Weights of a small mixture-of-experts language model, trained from scratch on English Wikipedia: width 128, vocabulary 5474.
Below are experts of layer 4 (counted from 0) of a mixture-of-experts language model. Rows are named router (the router's row for the expert), gate (a neuron's input weights, with its number), up (a neuron's input weights, with its number), down (a neuron's output weights, with its number) and show model dimensions 0-127. Each number is 500 + 40 x the weight over its row's rms, rounded and kept within 0 to 999. Numbers have three digits each.
After each expert's rows: "mostly gets" lists some tokens that are sent to it at least half of the time; "raises" lists some tokens whose logits its average output raises strongly, later layers aside. This comes from a sample of Wikipedia text that the model never trained on.

# expert 123
router:475474493453478459521508468521501484478465503529490484501441404475431523476435504514507478546518526463562521447582499527557548466520524521505460522524510454468515486584366478497586596506458514504499476503506474508504520487488535456486471527550484539496460467478412495464496516549438436408510495523550522483482474510559507544559466493441471545456519467465463453454538516549439442423516
gate0:505550496588501456481499492527534498492531470467395472521466454532468461499481551551577525515473475439478502526492478568459522466517486436500521497489494524489511428533444488455518528537501410490559469475512451546546479496516529442480535488469531544490480473541455483509528493565488433445558539542511501465482558511499538473614513500486472600420530521418583549482526510535500415469505
up0:543436516563532569510478489528493446539543548458515530466565531495513539517494542528500521464444503494503453517513534540535489516494496548421508425471519582481480524555493428475539489521594471537530477469566493414500467552471491515477540458541518519457497504492511427552500541471473505386494457427452422493544493535493488467423557469496495572534476532461531407491508551511504479450475
down0:536452582499485467466545520494445485503485488467474447587552489479505564539582559519508517538453468465457468521493544447510482505528476382549502492487461562535555554462556507582535504431481511486443466535445502462501526533485555481504462493519515533434514486549534438444440465566535551566457486504519474493517499490499451491404506448542512495511439507465510448472554472533524494576500
mostly gets: " f", " ex", " sp", " cont", " comp", " inter"
raises: "er", "ear", "ro", "a", "el"

# expert 74
router:440517512507471461483477451446561563557493560481493493533501468542550508503459496523457459473517531460569442549529558463491523529532459522437508488534531537519529557505550569550559379553516508524513570527455525500564481523494560505518527499500552421495493438482430484514469471510498472463509461425541544514510458548598516515515497427494466556481459488457443554439478486542460527467465
gate0:559498502479540465496547483496548555492516520463587487510475524538435585519487469549506450558558414498563513445490494427402477582532499497517481481423508486519493529572513465474460458521478499552496508471435405511541526492490484539507560500464492474519467531540476512467456489495477516519505502534519416476541510439501477574514481530513489418545449518547516532590542414468455470510485
up0:402457474442429492537563432511474457540504512456520472465528515489471458535500464429450523535558511442497587509485504603417492454447500512533518548559499561539428480479482501521467499466536539513550529490517523522476565542449486483492517488489519511555546545498523521549462492503523496504394520496532518526500437538503504509494434534493523602408421523549475524537471538479488489465491
down0:423491461490531519508501491477500529551524491561510474510456504503514467444467536490437519512517502498474527472542513537435502513526449505464465516554486567481501515471484528519508472485475471440463545461565608478452433541448437457525557506493570522519563483392501489506535492483531506546548602440511524470473530489516502505544530418546434581547517519406546445459451577511459489489511
mostly gets: " m", " g", " w", " p", " W", " ch"
raises: "ang", "all", "as", "ap"

# expert 109
router:532537458441457500549509486493473539560473463437539447512474504470436431503493493452472479481536516557534432486539449412538515512454532533504484495576551417482539530552484467446531517540466526493410487510526520498566548494540518539487549409553498509468533478480499579520509527504508501458510438490517586524543466519561491440528464434474491484551523524498513565546538508539451442436560
gate0:438511425472516460482551552489469475522450500497471412544489501508464545456483543489517478481490488474584479472483520517514505519464536441522559457480535470473515551481503515457522550474444490523501463541473484414475473507486493467454518487569530554535613562556541496470482568520473597554437466521428510508435569546513495513463410475464547494516514521502436530456593501528544536486484
up0:466507546508524490482498484540521516544523481452457477505441549537545504545455604480511427655516489447508596549489533493490477560525515489554461499508442548495539501515538462410542469516512543478503525506486517498449476488433566565481520522522442565563446466500473498467488508482480551519424500470547473530548513473445542494474499488485494452465512431468462435464461451519453469537528
down0:446584486441527548547495493441483468489496488558457541518442561542603564459497523528476465561495503549482477435474516461522445457467500535561447480538486434482525451438513497507529439510481555523461502528471494525530504541437457519498544445531442520490443496478453542488513466508530485524476474530552495471576528579484502459392468450463595519517526546522479571506522439517522525508481
mostly gets: " ex", " pro", " exp", " do", " arr", " Ne"
raises: "as", "al", "a", "ar", "p"

# expert 122
router:527474501478495477517499507425503473506490470550532517469477486468478542528529457532571491501441474474570552409423515537424548528557554532462511482419507486432478455555493550571492529471482597502544471516460504428447529554443538519494528485462463532495464518566556554475515497521474500516547431427555442499449511461537507536478480556525500481522506484470452457406462544480502544547482
gate0:412459487482509602523504491490490487463458597566568477569532555546541492432523506467479539543512514458475501493516501559544487468516466538417428509489451527502475531518554500432503462543535510515495476492461530544497447481435465520542520437469456531531449565495498590507511473452499503549594506510517458498440483472434525511494509443549485539578517432532446486517495483423476485484520
up0:508417504440497552471545481554487498515499475458429530528516506439469525497460571460524552538505529479467514531480521552541515470483478563566533478498479456509472595475486389516525502474522419438458483444469478518495499509479474501480416544478466422512472528540591464575527450437542512518504446535478515494529484526544534525465479451487493492506513543491483598544511492479603557541471
down0:510537506494490475525511532519513513489584445394494532449506543531437537555445552554558519530519519555509553541505506473510548426497596498497517458583486520532505488478519502529567477446492545530385486568466502459483478482533495514494416575475458500488463491438476560459484503501498447480469463542492431478466555498468527452443494527449512477500467507571570446538455474500487545459473
mostly gets: " Bar", " San", " Tra", " ar", " Har", " Mar"
raises: "ot", "on", "ree", "qu"

# expert 117
router:444500440501443542541515524463453457535412569441419503510473524466557560479491514500495494505518462487396498510496511461416490524514485576486451448545539498516515464494551465426476416528528481512526526517495480447503515493536540483503471485473486484509545469437515536534446478451487557509574482491441570514526420484536517511512485404531562521482526475478469557557559503570438460539475
gate0:507439530472553468424612498421508469489430449545505531525484576478451488515495549474466539610504561426434495487570495501493517552455532527450489429542462475487472496510492498482474495511480468546495512520559498545494482539480516474531511517421552456454518487502507478485508534499542500521487542497545521411505486477533469561492471474558396555465549557493442495494501494499524439574556
up0:493484431439552568466521465551458543560539505550438541473449432471492479515472500512447440529495540409450533483528550518537493518531487517542537467410506522493477524546510414596489520506422500606533493541505479514539533493507511600487491508449482528497511498499517509468519525541477467460452525500503426534540492442539515467432505539507453425536528516477532486482475479576425475528520
down0:552502527519507484517523451445545507521488541455482454535512432599535556557497461500451486548512537529470430497557523500442513561502527437506451528523515549468547455432502487482509460427474488528461518479503461426533509465428498508480569458447559491481562472590514491515458483525528526474525602413542532536501527450574472517523508497539425480485528484476429477458490473492482559483553
mostly gets: "th", " A", "a", " first", " second", " North"
raises: "qu", "ver", "S"

# expert 24
router:498526528485448554510464487494475510506526535426575467470430412498522454467494460448475514554477528495489479441507443437573538483502532525517452532477580594449532497587439420547501495500472473474468510476478482544466547471515502524533483412574481541512506444495525485549563557527487537433543544521539485478461501492487554458441500464490516445550524483510517470563530526491434471442553
gate2:448506536438541527503419467445526523507454497536546516484467499506522504415416549453515451565488453465477548500407413528533576446501516527506499509469516546420475567535470512455515493515565493457498512480485525499528489535500522553557496498485514546529599494457547480441534540554588474442492538546531571448497510435445474504532497540509494472449563502562498451507486476467461481483502
up2:546440495426535527409453476531552551515439461503606482499537488479481499489418564514464439431474511466460481505515480456550455478554522509455517529507496542472496515582513470472451498449512473462456522574583483519484491479518513514523448486522498506545505489466520428563426531506533574509564495501536479535562526487528489479520535509530517458526594477457450482436555507469476433558538
down2:531444460473489499514418462488504525508537511464458653486526467538496495456519444534454463466520554477508500442537543449502491574471528556495541585501485546516466555502460503474551439543432511451456482566524543509480533451550513493513480453478500461562476537523481480439503512533498456501489477546516453466543534531567440531537509443499511535531508554521472519405556490451509517422441
mostly gets: " con", " Con", " gu", " com", " exper", "for"
raises: "c", "b", "ber", "d", "f", "pr"

# expert 82
router:527512452476441565503486523428539488483446450606477469461426530558563536529488494453511505499514532495507476443508526516503563510440471492446419525504448507492518559415459463472558500585436554548515457524516570486491552522518491545465493572509525477475482522525503492423472524519564534601541479529560473508483536506513465559562500463541468500490533498495537568477473485456576501507484
gate0:506546516456467476502519477505494495558510491569571460456534512562485485545405515477459497511526547480489482490461546518456454476450474507459480535553537580438549442565479528516524542505508532519458449481529455471495507440504553467523477464488491472431509506466494546465485506485508546488579457474513517520470596559462400508458461500433432553517506449565538485557616533476442517504528
up0:500509448485547529536504534517555535483529493456490553461483414473496499435563453514567484453447488544541584501482467521474493530469464566518455547491573505519498477545524477532496521478428491453381537534467434515481464469480482513527462497452451561501544556446495439511476504504572470467517517539438563408453512463537502478499472480492491461530585536549502548577478464544498508506565
down0:486563430459488493432485487459457533492492514448607503550529476444482472455517470518497488490515474452506435511432500441484532518525456468522492536514515461502492560599413484409520490497467460541483496495493556506560472492452469544518538571480499532497532528465473509498532515449420488465534435514541573432512482573521508555467489494530499518545430502514589515534598508547487556511519
mostly gets: " South", " North", " back", " rel", "port", " head"
raises: ",", "y", "ia"

# expert 19
router:531566534430408488518485570548432526492521489505535509604532481569539467494488521476436547548526518495479482559511463555507407521482561486428554542520533508534537517454472507437435544473489460497484479436461509455555502443488439508542565482520457528477437571519514502494476600486443546510466438517432476534526500508490530488562491451512481504539504469533482501513469493500512514585495
gate1:513528517495517456520471580501419516516478495457510517597508433549457502445459597475432547551471564494471492530535575517554485505503503504497543494510490489515488503466501434507514494403518419455548490418454480526508451475476518475526540499471500490550451486526438543440483429518576509541544469429575544552495532479417571538508487423512528464512502506493519522548514478468516535477505
up1:470496533555496566502453483572479462511462509492471426540528518459491521563513488444434466516427574464474486502542522495474556496504476550483481521473523520534492544429510445500463417490574502525397444479467449530534507518476527448475478534561456523514522488641525469524459520567484499541449475406534542547474541563488550499498571444456503501553492461530497487500501470523485533500489
down1:458511401496497476507429514510581494480526453489509548463482497470529542464471461434575535443511531474454466516466420499452478525471500518481409492539471509512508545577527528455536489572536552468495511536435438538530497508518515513502562566501494515475490536506532552473488570523554534464542485472516556453470479490556468490493591503500425517505479451502454490524615509511422419482530
mostly gets: " one", "%", "ome", " House", " home", " life"
raises: "\n", ":", " of", " |", "\n ", "."

# expert 8
router:517490561560450507390483530414470548535497554494457529461494488523480442498476556524482492430461536488470438508492513525502581533554515397527512577494526468458488545514522507447521501502523530461463571522540497562528464437455508531477490506530553475493435519474417515480542488486462517555494494422470581539538509535539498525467470486431484480421480436466518553520554471482450454473511
gate1:452480431496503474535497446504472441476500540437490474496480499490514446510519534604448481453491517519593496549460565505509551532590452551550532519508559481505483415521475537486517479498479476444513547483500450511541445532504509461514457463468510503519479548473460503457433504492555545519483437486569522525526524499446449564476453558472536499530531641499470503510554438448449491561490
up1:463433480449497537513500497475473506468524444480556548479457511431524469457521491457497564508526486517507447461524532528506563544562517462518401483551577529491522535582444544485493550542475499469538524406505525485607507493455501475510452500492470489406516561491362485524512486529564529487484499553519508554467387506473505512512504539529499510529498516445480531509547473515436511509468
down1:458502494572543578513525510445536530448505536500528448465545467522434505486502550495489428521406411446496495535485516489512485449456538515402515469450532384516509399444606528508523536528565528539457493517515553460525528492489500499437496519514469504495475528471509570506468502526468476529530475462528493451556456494527523558553422537483511484433516566551483534526518501519480505510528
mostly gets: " N", "\n", " n", " season.", " occup", "ation."
raises: "\n", "-", "S", "Ch", "J", "The"

# expert 67
router:428465510501504547464555495423586526553449533515529555513567510502555527498449466518477479478521489554525484502431469566519531566478506520451490433485504536462532484494584480496511475476509547574498548530533500526446523498495559549550416449509471507590574459568499497461475415453581506473448460542474524530490435545521475517509472528469534511523444483468448470484500514510490513433433
gate0:515496464451480527432484601474501471479468572545431473528451534508512489469537523437481433537471518521533477485528436573537481484460514439452562531458509454439500511450548515583532440469488541482529507492438514480507537497462485513515412473568439515560491510458481472607486488442493502558507487512447492520522472581513525549524558566487570506468531527498518436514526546474517519431503
up0:505453505520478457507554507419552485544477533501488511546427520474476512491512489584480540544504486507424554532576463471466486487477465543464471504538550455495446445454466495527546522541540484495519458548481520575405534479491502497470500443457457497441474532464396513505538550564552505556514486485464478531578513492516503593451484471439467584546466549425471501524517541504456530472552
down0:565432438527528488471494501469450490470515495533439450521556545422530518505504475517486495460558532450493516526533456567488470478532518517561520488484485419484459510508437596461549504499518408499555487548585495500426507515489599436556491530530510529561527461450538479510505459564452504560450505537559432472510537426480457499499529471500507540514433464516513483543505473547531467502432
mostly gets: " Ch", " ch", " Gu", " Kh", " Hol", " gu"
raises: "ad", "ard", "ador", "est", "enc", "r"

# expert 27
router:558566605491478552576502519490573520503479526478546454499513470504440546426522501493495464507521534510548537413502573534539495492469493581480507578517508545476462535522460466499522453523455488460470563484489484572509519497479448431482544496460495492497476497494500512444447469576510559442521460502564484473429578519524501484458440447536539553535529541520502431450458497532442471478565
gate3:587460488466464508619488536472540553502504513459513461487478471570534458524549466526514489570498455524499547515525435506554520451468421529489473586568467468526485528478552437477435546457500494457494522447485519543505445459556442423464556504482422573525573473502567542471537482513469502477474420509542461450513521485551484530474484557477475477499521463519553488467522456487511493478548
up3:463485467426499488500444467536456540564496567548483467472479478537479473454488574475471487469483506483520514466501534456469493410562512556496470455519509485505525487493483485496543501485572464507484472550499527531474528471552424465551514444512478614515479556541393583541433556476462542500529565502565482476566524503516449585500481496541478492554518548516498442509431486453450555491461
down3:449499527512477499520490468505451543544485470541540405403537458572465525517514490481496561481440508447526482513551547499464471497493507493512507483496503519415496553530448544513521515534500530414527540498567494561463445465476497455500498511469529459498479473622542446493509455508517498454472616546509505546476478470434525581573538497499448574528540510502508471443508463541427507453470
mostly gets: " ext", " int", " ass", " imp", " commun", " comb"
raises: "ens", "um", "ine", "er:", "in", "es"

# expert 114
router:550515484533531473498430378499482551469545490505536526460447471556540490494586488509504478498502502490495476477464474471565501577544503486464543487439518481498521437521472534479542521442467429541528438482511448522489496445524470446471571548589488559534458475453503445519581489458465576467491488533473491507564519489467503562487507537474461511532461534552556496434523510542495618479535
gate0:531499525462546530482505442526460529456510540492564461481506560509488465448468509439538437415492502529573467492512522560547456480477502511503527507476501515488422504541425486432498525474475507549482461500457536531538467550486473489500484481530458584520483583428476498484484400500454558522414448537585525602519557502533535493476515480511494427572493499539527506454475521543576469459519
up0:524490542546482505501492507460485484442525535507568571507473472503450514532539500536535474497502450488578401524494538528481520516531442439524433486499530577563426550501560521509531387507466535544519521565486475502480506485506480582554529568519502495462425504500509505540455448512511500589448467480477482521497472466518483420431474479583484453511524530533470440503441477509485403490534
down0:511566506472497485427481507558477533508551516421579495507493456602476445479502506487541524504447518519524455484507494550505621493522554402475454500518441523546481599477523556534492491458427459479484510494480515477504462446506513493451464502514596561469430524462450447454513514511476523534489475541475450503509485468508523469548488519608556520500538525460539494485463507519466540422492
mostly gets: " New", " $", "In", " +", " −", "+"
raises: "id", ".", "right"

# expert 46
router:512525463489535510463490489553562490525447501442456438530396507528406474513460508559605468486508487434489513535472552446533540477540459486475471464424549463564445482472557530486401536511506521455521534538547503482469465489486466553516446500433465565461520471541546486535471487486520529491444486541454443459557450490549490510464555498431469517474505525467552461483483542486433546515505
gate3:533441530517455575459512541504497423544467469495476469502461529467547561561471565506510506550499509493478516538493522419474393473517512505517552521507539510548550493511432586615503465483526546530448470514531515538489488484562529514495539505454489475526500500425454466421563526429492483449459501475455458506510402495491486489515478499443512493524546527459529487511541596469478561431485
up3:565519521561487521528535579472469508549532509519570479583521520488507474502490491490411501526514514483504489544454500536419499503485577522532494454604461504516503467453502462509486497551504544481425552498502501486518473511449450453475437493497447535486500474535522474504481407581451495483451454487544523475483506485504519436523496634535493517550520480452436573407456482493480492568456
down3:435459481518534572542458511533526422425531536528473531551519503482521499555526519490441453440533550529546630528501498535460495522505481449507375487425475469547546531455518496504492518552561545515493551516494541460507438442494503436591470534521418470541454480480513575515548492487462491533482522483498492441504512573493460458417529494528480502524483457546514467468501490479493480498491
mostly gets: " 195", " 200", " 194", " 193", " (19", " 198"
raises: "5,", "4,", "7,", "0,", "6,", "9,"

# expert 55
router:419441469461476525453494513546506482497495548523553524473527446431522542486473482507517472472488490470453491567498484485494435457517558473542489484484505499531517428453553516509495525450530505448519438489540520404508505453502549445534463539510459566484502511446603552581489540528528458549550534534495484466414515450500507493498493554478552434412582475491509539454598485498477460564501
gate1:492459537491530445442502453394564487537470536514497511507476519464535494511488492516533473502551462473575514509432513561469503506483541441544484478473510513495485518463541363486548435488461521497479495542541463482498498475484394516428448513516496443507521537470426533459526620549461441454549506468564511493549575519481512469552510527552490472501515521534489549523539541494575531457513
up1:518525555542523502536461489526480461534393526556494525477456465517437451502491560527541515504460494454518432511513452412486505546547426522554473475567557404536469465486458455408479476507456511455552527509453510545569525472577524588472521501506536524481570527549518493471532535508541532483459513504482439568488512478491452496536499438495510453545473482516539498488487460503572447438533
down1:501462473535481458473469448499531548516461521504460516528593531447435480568587536515526441551534520523442547462438507467537498426536530517476499483457529507433529499514442560444526508491480536476506475469512530474504483494511528541516478476408558526541515564540542514413621492502492510515522470496432547495491493438457526488499551435533487577515401511538464461445502504461499476547527
mostly gets: " John", " William", " David", " USA", " George", " A."
raises: " (", " |", " /"

# expert 64
router:532498496491491441516532411543497547556432499452506481473437596579536448500454488477546443460420521454522482556452477451510479444525477519460469629485507477522487459510503501465457573523524455458539551518561495451514437482533461523481495473463473544447521463511484519563535517474575544450499439562474483465554530534563523537463524496469480580454523510502489481495481548479507464496517
gate0:477510545531502538509525475561516494450480546499375550524523477472486516485520446460484476521518502474511527523479553505565557531497501482485457496442574499451467520531482443544527463458508432498542482513489537486519508537483490451526441466524482574463499416496562434464554618558470539611509520484525510447454519571511467473451460502543512496474409434476469491576520491533508511450490
up0:521477480561522539524509511545522547512531513557479398489426526490505536520476490607469515503550446480526525483471499511473534497537461474489468488579464462553507554533523532529516521489497545509509489494478452432517510470512438439470583460457479528536522507426454407517531433482501499483470563443503576519422483532469438512565409555538477443481512545496548533472461482536470498565444
down0:507528514486466523559460448508485553546508520486539473490459490536502466475461476474524556472471452501511461612479547490530467459508450494502510602477481478470498458576539572483581570552469490450424487493507607445537473496570479455479490479440502542516524435469565452436498549467473600531465529480472539493478476480538471496548511547518497522441475535517467489439500537532495453431518
mostly gets: " 4", " 8", " 0", " 9", " 3", " 5"
raises: "7", "6", "8", "9", "5", "0"

# expert 68
router:504523551498487528546534514521559496478594435488498546504543480477478463490468483478431488556545515501488423453487463473468516493491470586534502545431486569499408488439422421458459513454488464547521417494513467447591493423387515449452525574519482430520498526534453485435481506549515548496465519573520468519487500481501486536472495467494515455535484510485484526482510475502491540562495
gate0:514475578520554476520493557502491494484505512465526553464545545537461438427511495482469533524521466566509475380519451482455444467446517497485540564510474554473482486459532505456492512513547551581513384484459510522488500462458495510508470447554468528490554548587546479537485584572503452487485465522479503481421523487542543508551446516418520433506530503530502532507514503432450526456518
up0:420542490497493425504471535502542528528525544548521526541498502496514467471483517524481468533473489483493445434534459601533501523496430469498487500499525482505545484542559517519463488457478485562463523518501521489495489531503483504540456526441455505458512486578446541383538539456443500497535564464573554418517550505385528489493493425544531403527495514565548534512519403471514519479519
down0:536544454470468493516434426494511504499561491499464495518528446518543556516460528507555484425526543566465509484499526525528393530405540498480457576511517479429562517471436449548483534536528510492496479458492493411505542481461522518539458464422517538497500470494547485475476487500481480473529501452623463489537493503510469519531629495531494567537552493502454469448492447556535507519501
mostly gets: " list", " new", " fail", " Los", " available", " light"
raises: " |", " and", "\n"

# expert 37
router:499464444471451507496477534506479535475532475560492551596537465445534579539545485500537510513476470559540535527526441550477471531536475357462432435462477538495507432491565548612478487512510601547499464496505473465485528511512519533520547481527484455557505472484504456518503549478564523535455430516488492504490477549516518507500541508499510458521554459446514584478489488443502518560459
gate1:504445539501526446527500474503546569511506415547524491519490455543508493435552478424516542511479482555513477556477483491488466510483444435520490497512424531508491451532589413550456527451489444482499496525506460557587553455480477502492507555506559541531582482553509513486466468509500536476541484599462438537516508498569500468451573535462491519538455425474486550472449462486513418496519
up1:588500491547515545502505485546507513451522535569456411503557488499545496530531475524494620490504528495494452499557392446501561493500504473450542558497456519488560485408491546515502485501460500570537521516528499519516474500520522504439502480462510490475445513497443512399443530497465509445439484458542471504431416529472508540508499544470509484572512482587454499539481472502463456509581
down1:422534458530492470528511545509567409476493566490474541529545542525526521548501524527511476421461459463530511514513510505520543535527462512550487545519568424506486532506524450496530454490496523516476482438515518490518498435479389491505461521537512506533498553461471533495455397485508482485485551489495551494445501562429439554479492498516574511467471518542483505397479512576566489536386
mostly gets: "ford", " Green", " Smith", "ington", "berg", "ston"
raises: " |", " –", " 0"

# expert 96
router:453518507492505505525429480429418485466471494487488518477466454509519461509525461480496481528535474444512510521432481520466496528407534412492477480527481504480525477561559532488581474473540516494461422478510446472525519514383520529494536435504500470447452478529539460548624500469476410499461499553480510568451452488551513494525525510522501501509404425486540532482552509524532582497486
gate0:547534433503591520519555532447465476518460509523507503452424504531498534485560516466501506506462427481428551489518510528491461477507517512507528517586559475544524470466527530440591537489496526496533464504416531522487453504422467526480470551449455464501516537479579476411550494549564418547442545566523512483512495497438525514432553489479534481540503471534489507431511449543495479429486
up0:505480473437471553465584507478472470538517578428527582520549511505446546454457543531468464501594563475508539415547446563477494472504441545542532459474534521485478484478436478445517500402547568451531518482541539473503532463499485474523469464488453532536421488548411568490511487540542513485493477546498535520489469463501516516525458480519479451491426529553473526437530529503540532526483
down0:418559553476535478485555512456450586489479495484487491435520396435473468487535506483528449489486490468524496479471530526500466499564515521534542497481501464509501556503478490493522513505432461563489517565498520501511501497572534512502538437573482525499418504530574515537499470572464534413489464566450413492594482508493473459507526540400477480521472516589514431528490526503554462531477
mostly gets: " se", " San", " ra", " Le", " tra", " Tra"
raises: "ined", "ine", "us", "ated"

# expert 7
router:531462566457513544539525472496470494471467542476564518443498516490517394500498523523562538465465488466400541454497568596456485575465508520505493495465490499451487447513540533503489574525518483535566500578495495486456532465470597491494436558523504503466462545550518491477455517554460554479510479511571473501506531527452519482477457466523497496515421456444492438415434518454502536553466
gate0:554546527477498517520599493555522551508489506462504502529474513530491450522509515466568435509584520477497588461496480490494466527428481498525506452531474469628496451512568460482540542495508490512483503506498484543497526499462547480489542533399548385508448525544492513486482479410487488465509490483544507482405485516504522487559510491563520535469545485487549433426497447499506471423431
up0:496502543522471500530441470564471503466522513484431554461532536535493442499561477477504488524571508471544560533469413541529476441506462402528454559499418499487565455509600495516587500464511518390467517505482458493499484480487533491490537469532498531461476536528457495488490476501535455447530447450548603505503534544455455500560474506464545461533587515492516533538450499499465539458504
down0:538430525521459515498521581538531505531459469483499457439463490553452456470489523472480506442580539533511464427492474537589455468516514535574499530452428471518510479499556538487504560543464510490496502495447494474551480612528513453464505465529528517520476467461448543540514507442419545475490488460428524524480511515452460483515574486584465548477568519521548528470498559456479491409537
mostly gets: " Mal", " Kh", " Kar", "iy", " Turk", "aj"
raises: "yl", "ine", "om", "uc"

# expert 17
router:495528503526502458477589408510487536477539579475484522513525461465455580523506514532547449486437502509464444496538488500549537530480548448532531504523530459458487498463529517541458536491512554474511517485519580584434456539528454590460478555498532542499442501565471444546543521458452529520490550521471490497507541550490501538404516423475477501415438531534576506450505512521500557455499
gate1:500518493457566456453545480466477423442460534479486480518499571554433484484486494533540453510478412518565523472524418509523493506489494522416548557503592544489514555519448519523482401483515537574560482501519503571495488474468454467440462527554516496454510567504516499523469542522500535486454556486444541489497503436408496494525526481495550512492446473524563520559536451464534438512555
up1:497521442490477501488491554480499518536473585499398440525497463499486529507428456500543514546517486424507502516472585467475515556500511521531488560515461509528453395506532505573528470525531506490542518441399486504520436475508536486524457537548474540482495494485462494529499558495482555542455534430531477496478473435517540537490540432526439513567533500508372526501432504500555570525517
down1:495618544468544469528492405514545525529529543490531538538468530513535439536512521513531520544489511524522428485575536517544457517449450442460507491567502534525519518598453528465527460480442524513473509481453481491481409507435472476432539488491442480491506552558447487464454550423507440457469489461470508503475463488481430455492571534466549580530522480451540519536472514535505546529497
mostly gets: "|---|---|---|---", "\n", "–201", "–", " Clade:", "–200"
raises: "|", "====", "==", "|---|---|---|---", "An", "==T"

# expert 13
router:530542557427474451516503535551456541501475486471518513432525421469438425522516414436470516488557521490508514453530540471463455517512479504504445501493490504445477468479570452517503516497514556518473450503497499514495542406516579498444522461552503544496513481554581585522405512524539457456476429464486531546452470515534484455441483503463466451554570489500496545542538507574509502515559
gate1:580494495440461492508513500462540527498510460468445459510490443545515434554510514487378523516504531483431411507514496508426516499549454533535440546449432526496503476518517537499462542479518544511575471492514479517453606495536538522543459425562441510528525478554489471481495424564557537445516493479524537505436490540535514540477536520446516512551494495507495446536530540427477451537552
up1:480470557526467519512513541433544529528553472456453498501581510392588464572478443513444563483440514568506463530516514509476417566519545403493480469547468439471413523487445529470481447488501515517472499502462494471525536449484526452517570467486503487569519504474547521449481545477525482504425560555539512548525469517547508456458495517487469539526540559498536543501499496464501508428519
down1:457420506486567490501507462482576465477597534458534486559502482495456484522492512545421563483495405547499491447500477487503427476512459528482488456439513500545521522590431531620523450489559485502571544469467442518465539482443507437479509571548502551486476475476510503531512472472490534557480509504449545478460479519524462514486620503508507515456469542507450511547469521533464495504512
mostly gets: " de", " De", "o", "na", " Ro", " Me"
raises: "y,", "er", "ge", "xt", "il", "ft"

# expert 97
router:539531470532493544508561501498510487448444549533494398563534455504527535521547470480526498426442520542518534561466461476507485585524598531443474473494495538449518496537526514530523459539590515459429466553487454484497511470419511433494471553475453517500487483521447444483424447554525479444515498517421572509463534513532526541469497517588521547540533480480478544479537480456484521486447
gate0:503485520470447529521549531509493501442438421536497396503497424453476511571461485523538500440521490495482504532498530503538456534459547529499461452465549551462489499501506480509601511471479458509441506570431514539525492482513493507462579450448530516465527535541497442520455459526486569525523436511493531519474517485515491559501581490506501547537539566487538611484512370447497474483493
up0:542484477485543513482494511484533482529463496466502505479455489484486569417415521527546501532474509586517494446517410489501490496522483511499528554484531426408485548485484495590463591417556526522568479526514427507471508472513530459531492541444556492466539518571522509482470562483530540512500569430490480522503536451537484483460392548546485466534482462458516521515400525510493492554472
down0:531513430515480481556481564464509522576486470497489509558509498516513518473488517498470502571515437542506480473452597499506475566522478551557527523541448447481501438421466440499475504479478471537531461537554473438494501440480437541563476581443495580517587486517537444532441544435454529471466524503547483510551487478515508513500471460417557467512499454509436553458506567506502475554458
mostly gets: "t", " Fort", " Ter", " opp", " end", " what"
raises: " 1", " 2", " 0"

# expert 107
router:427516499485536497494493417451435545423519506487449551539466445540460471471530459500509462454478537481508519464501508446520536551508460440530492490463475587475515514537519500542578524508486514453448515527542477446556495560532480510501542557471487468570523459537462477458485488535530485514410513519505496487469449553454488583576474463557497585460503491520547523491504507605562584465451
gate0:541488479447478484450461481471495535467536509505439481573484511471516562532460520549514551551427518508526475517470452492408404549510430548473548584534472472510544534512520517414596522512536502479533523495458433457449537535456510576470495579465527531529472522524490461492463431484476522490486484500463524517523534514466462515461502569503562510483481551530564411442424501544517496487528
up0:499568527433410489484446454502508425489528511465488539468473529500496573460412524495417479499554474508499512508548515480532555553507508524477492532495531477563517527488502433491461553438493530525454535433431564567453482511544570461453531474488447529512538527605589479568505455482546481515539517474463520483558517532497573506471461529417494428460501491531486521481497448506502526478473
down0:542553536465484426529477448431398531538488540453538487493485511535504477512530521578497416536471461516483541564553573506461499445501482517389462452485499511489534543550478483471462529496479518555553495423568429492521476469488533500542501500507521470534496507496520495515511564470507632468437492453448506500497503533471523447515493475441501522458469518522440552520590483567500474493538
mostly gets: " W", " w", " cont", " rec", " par", " att"
raises: "on", "ons", "over", "ol", "ow"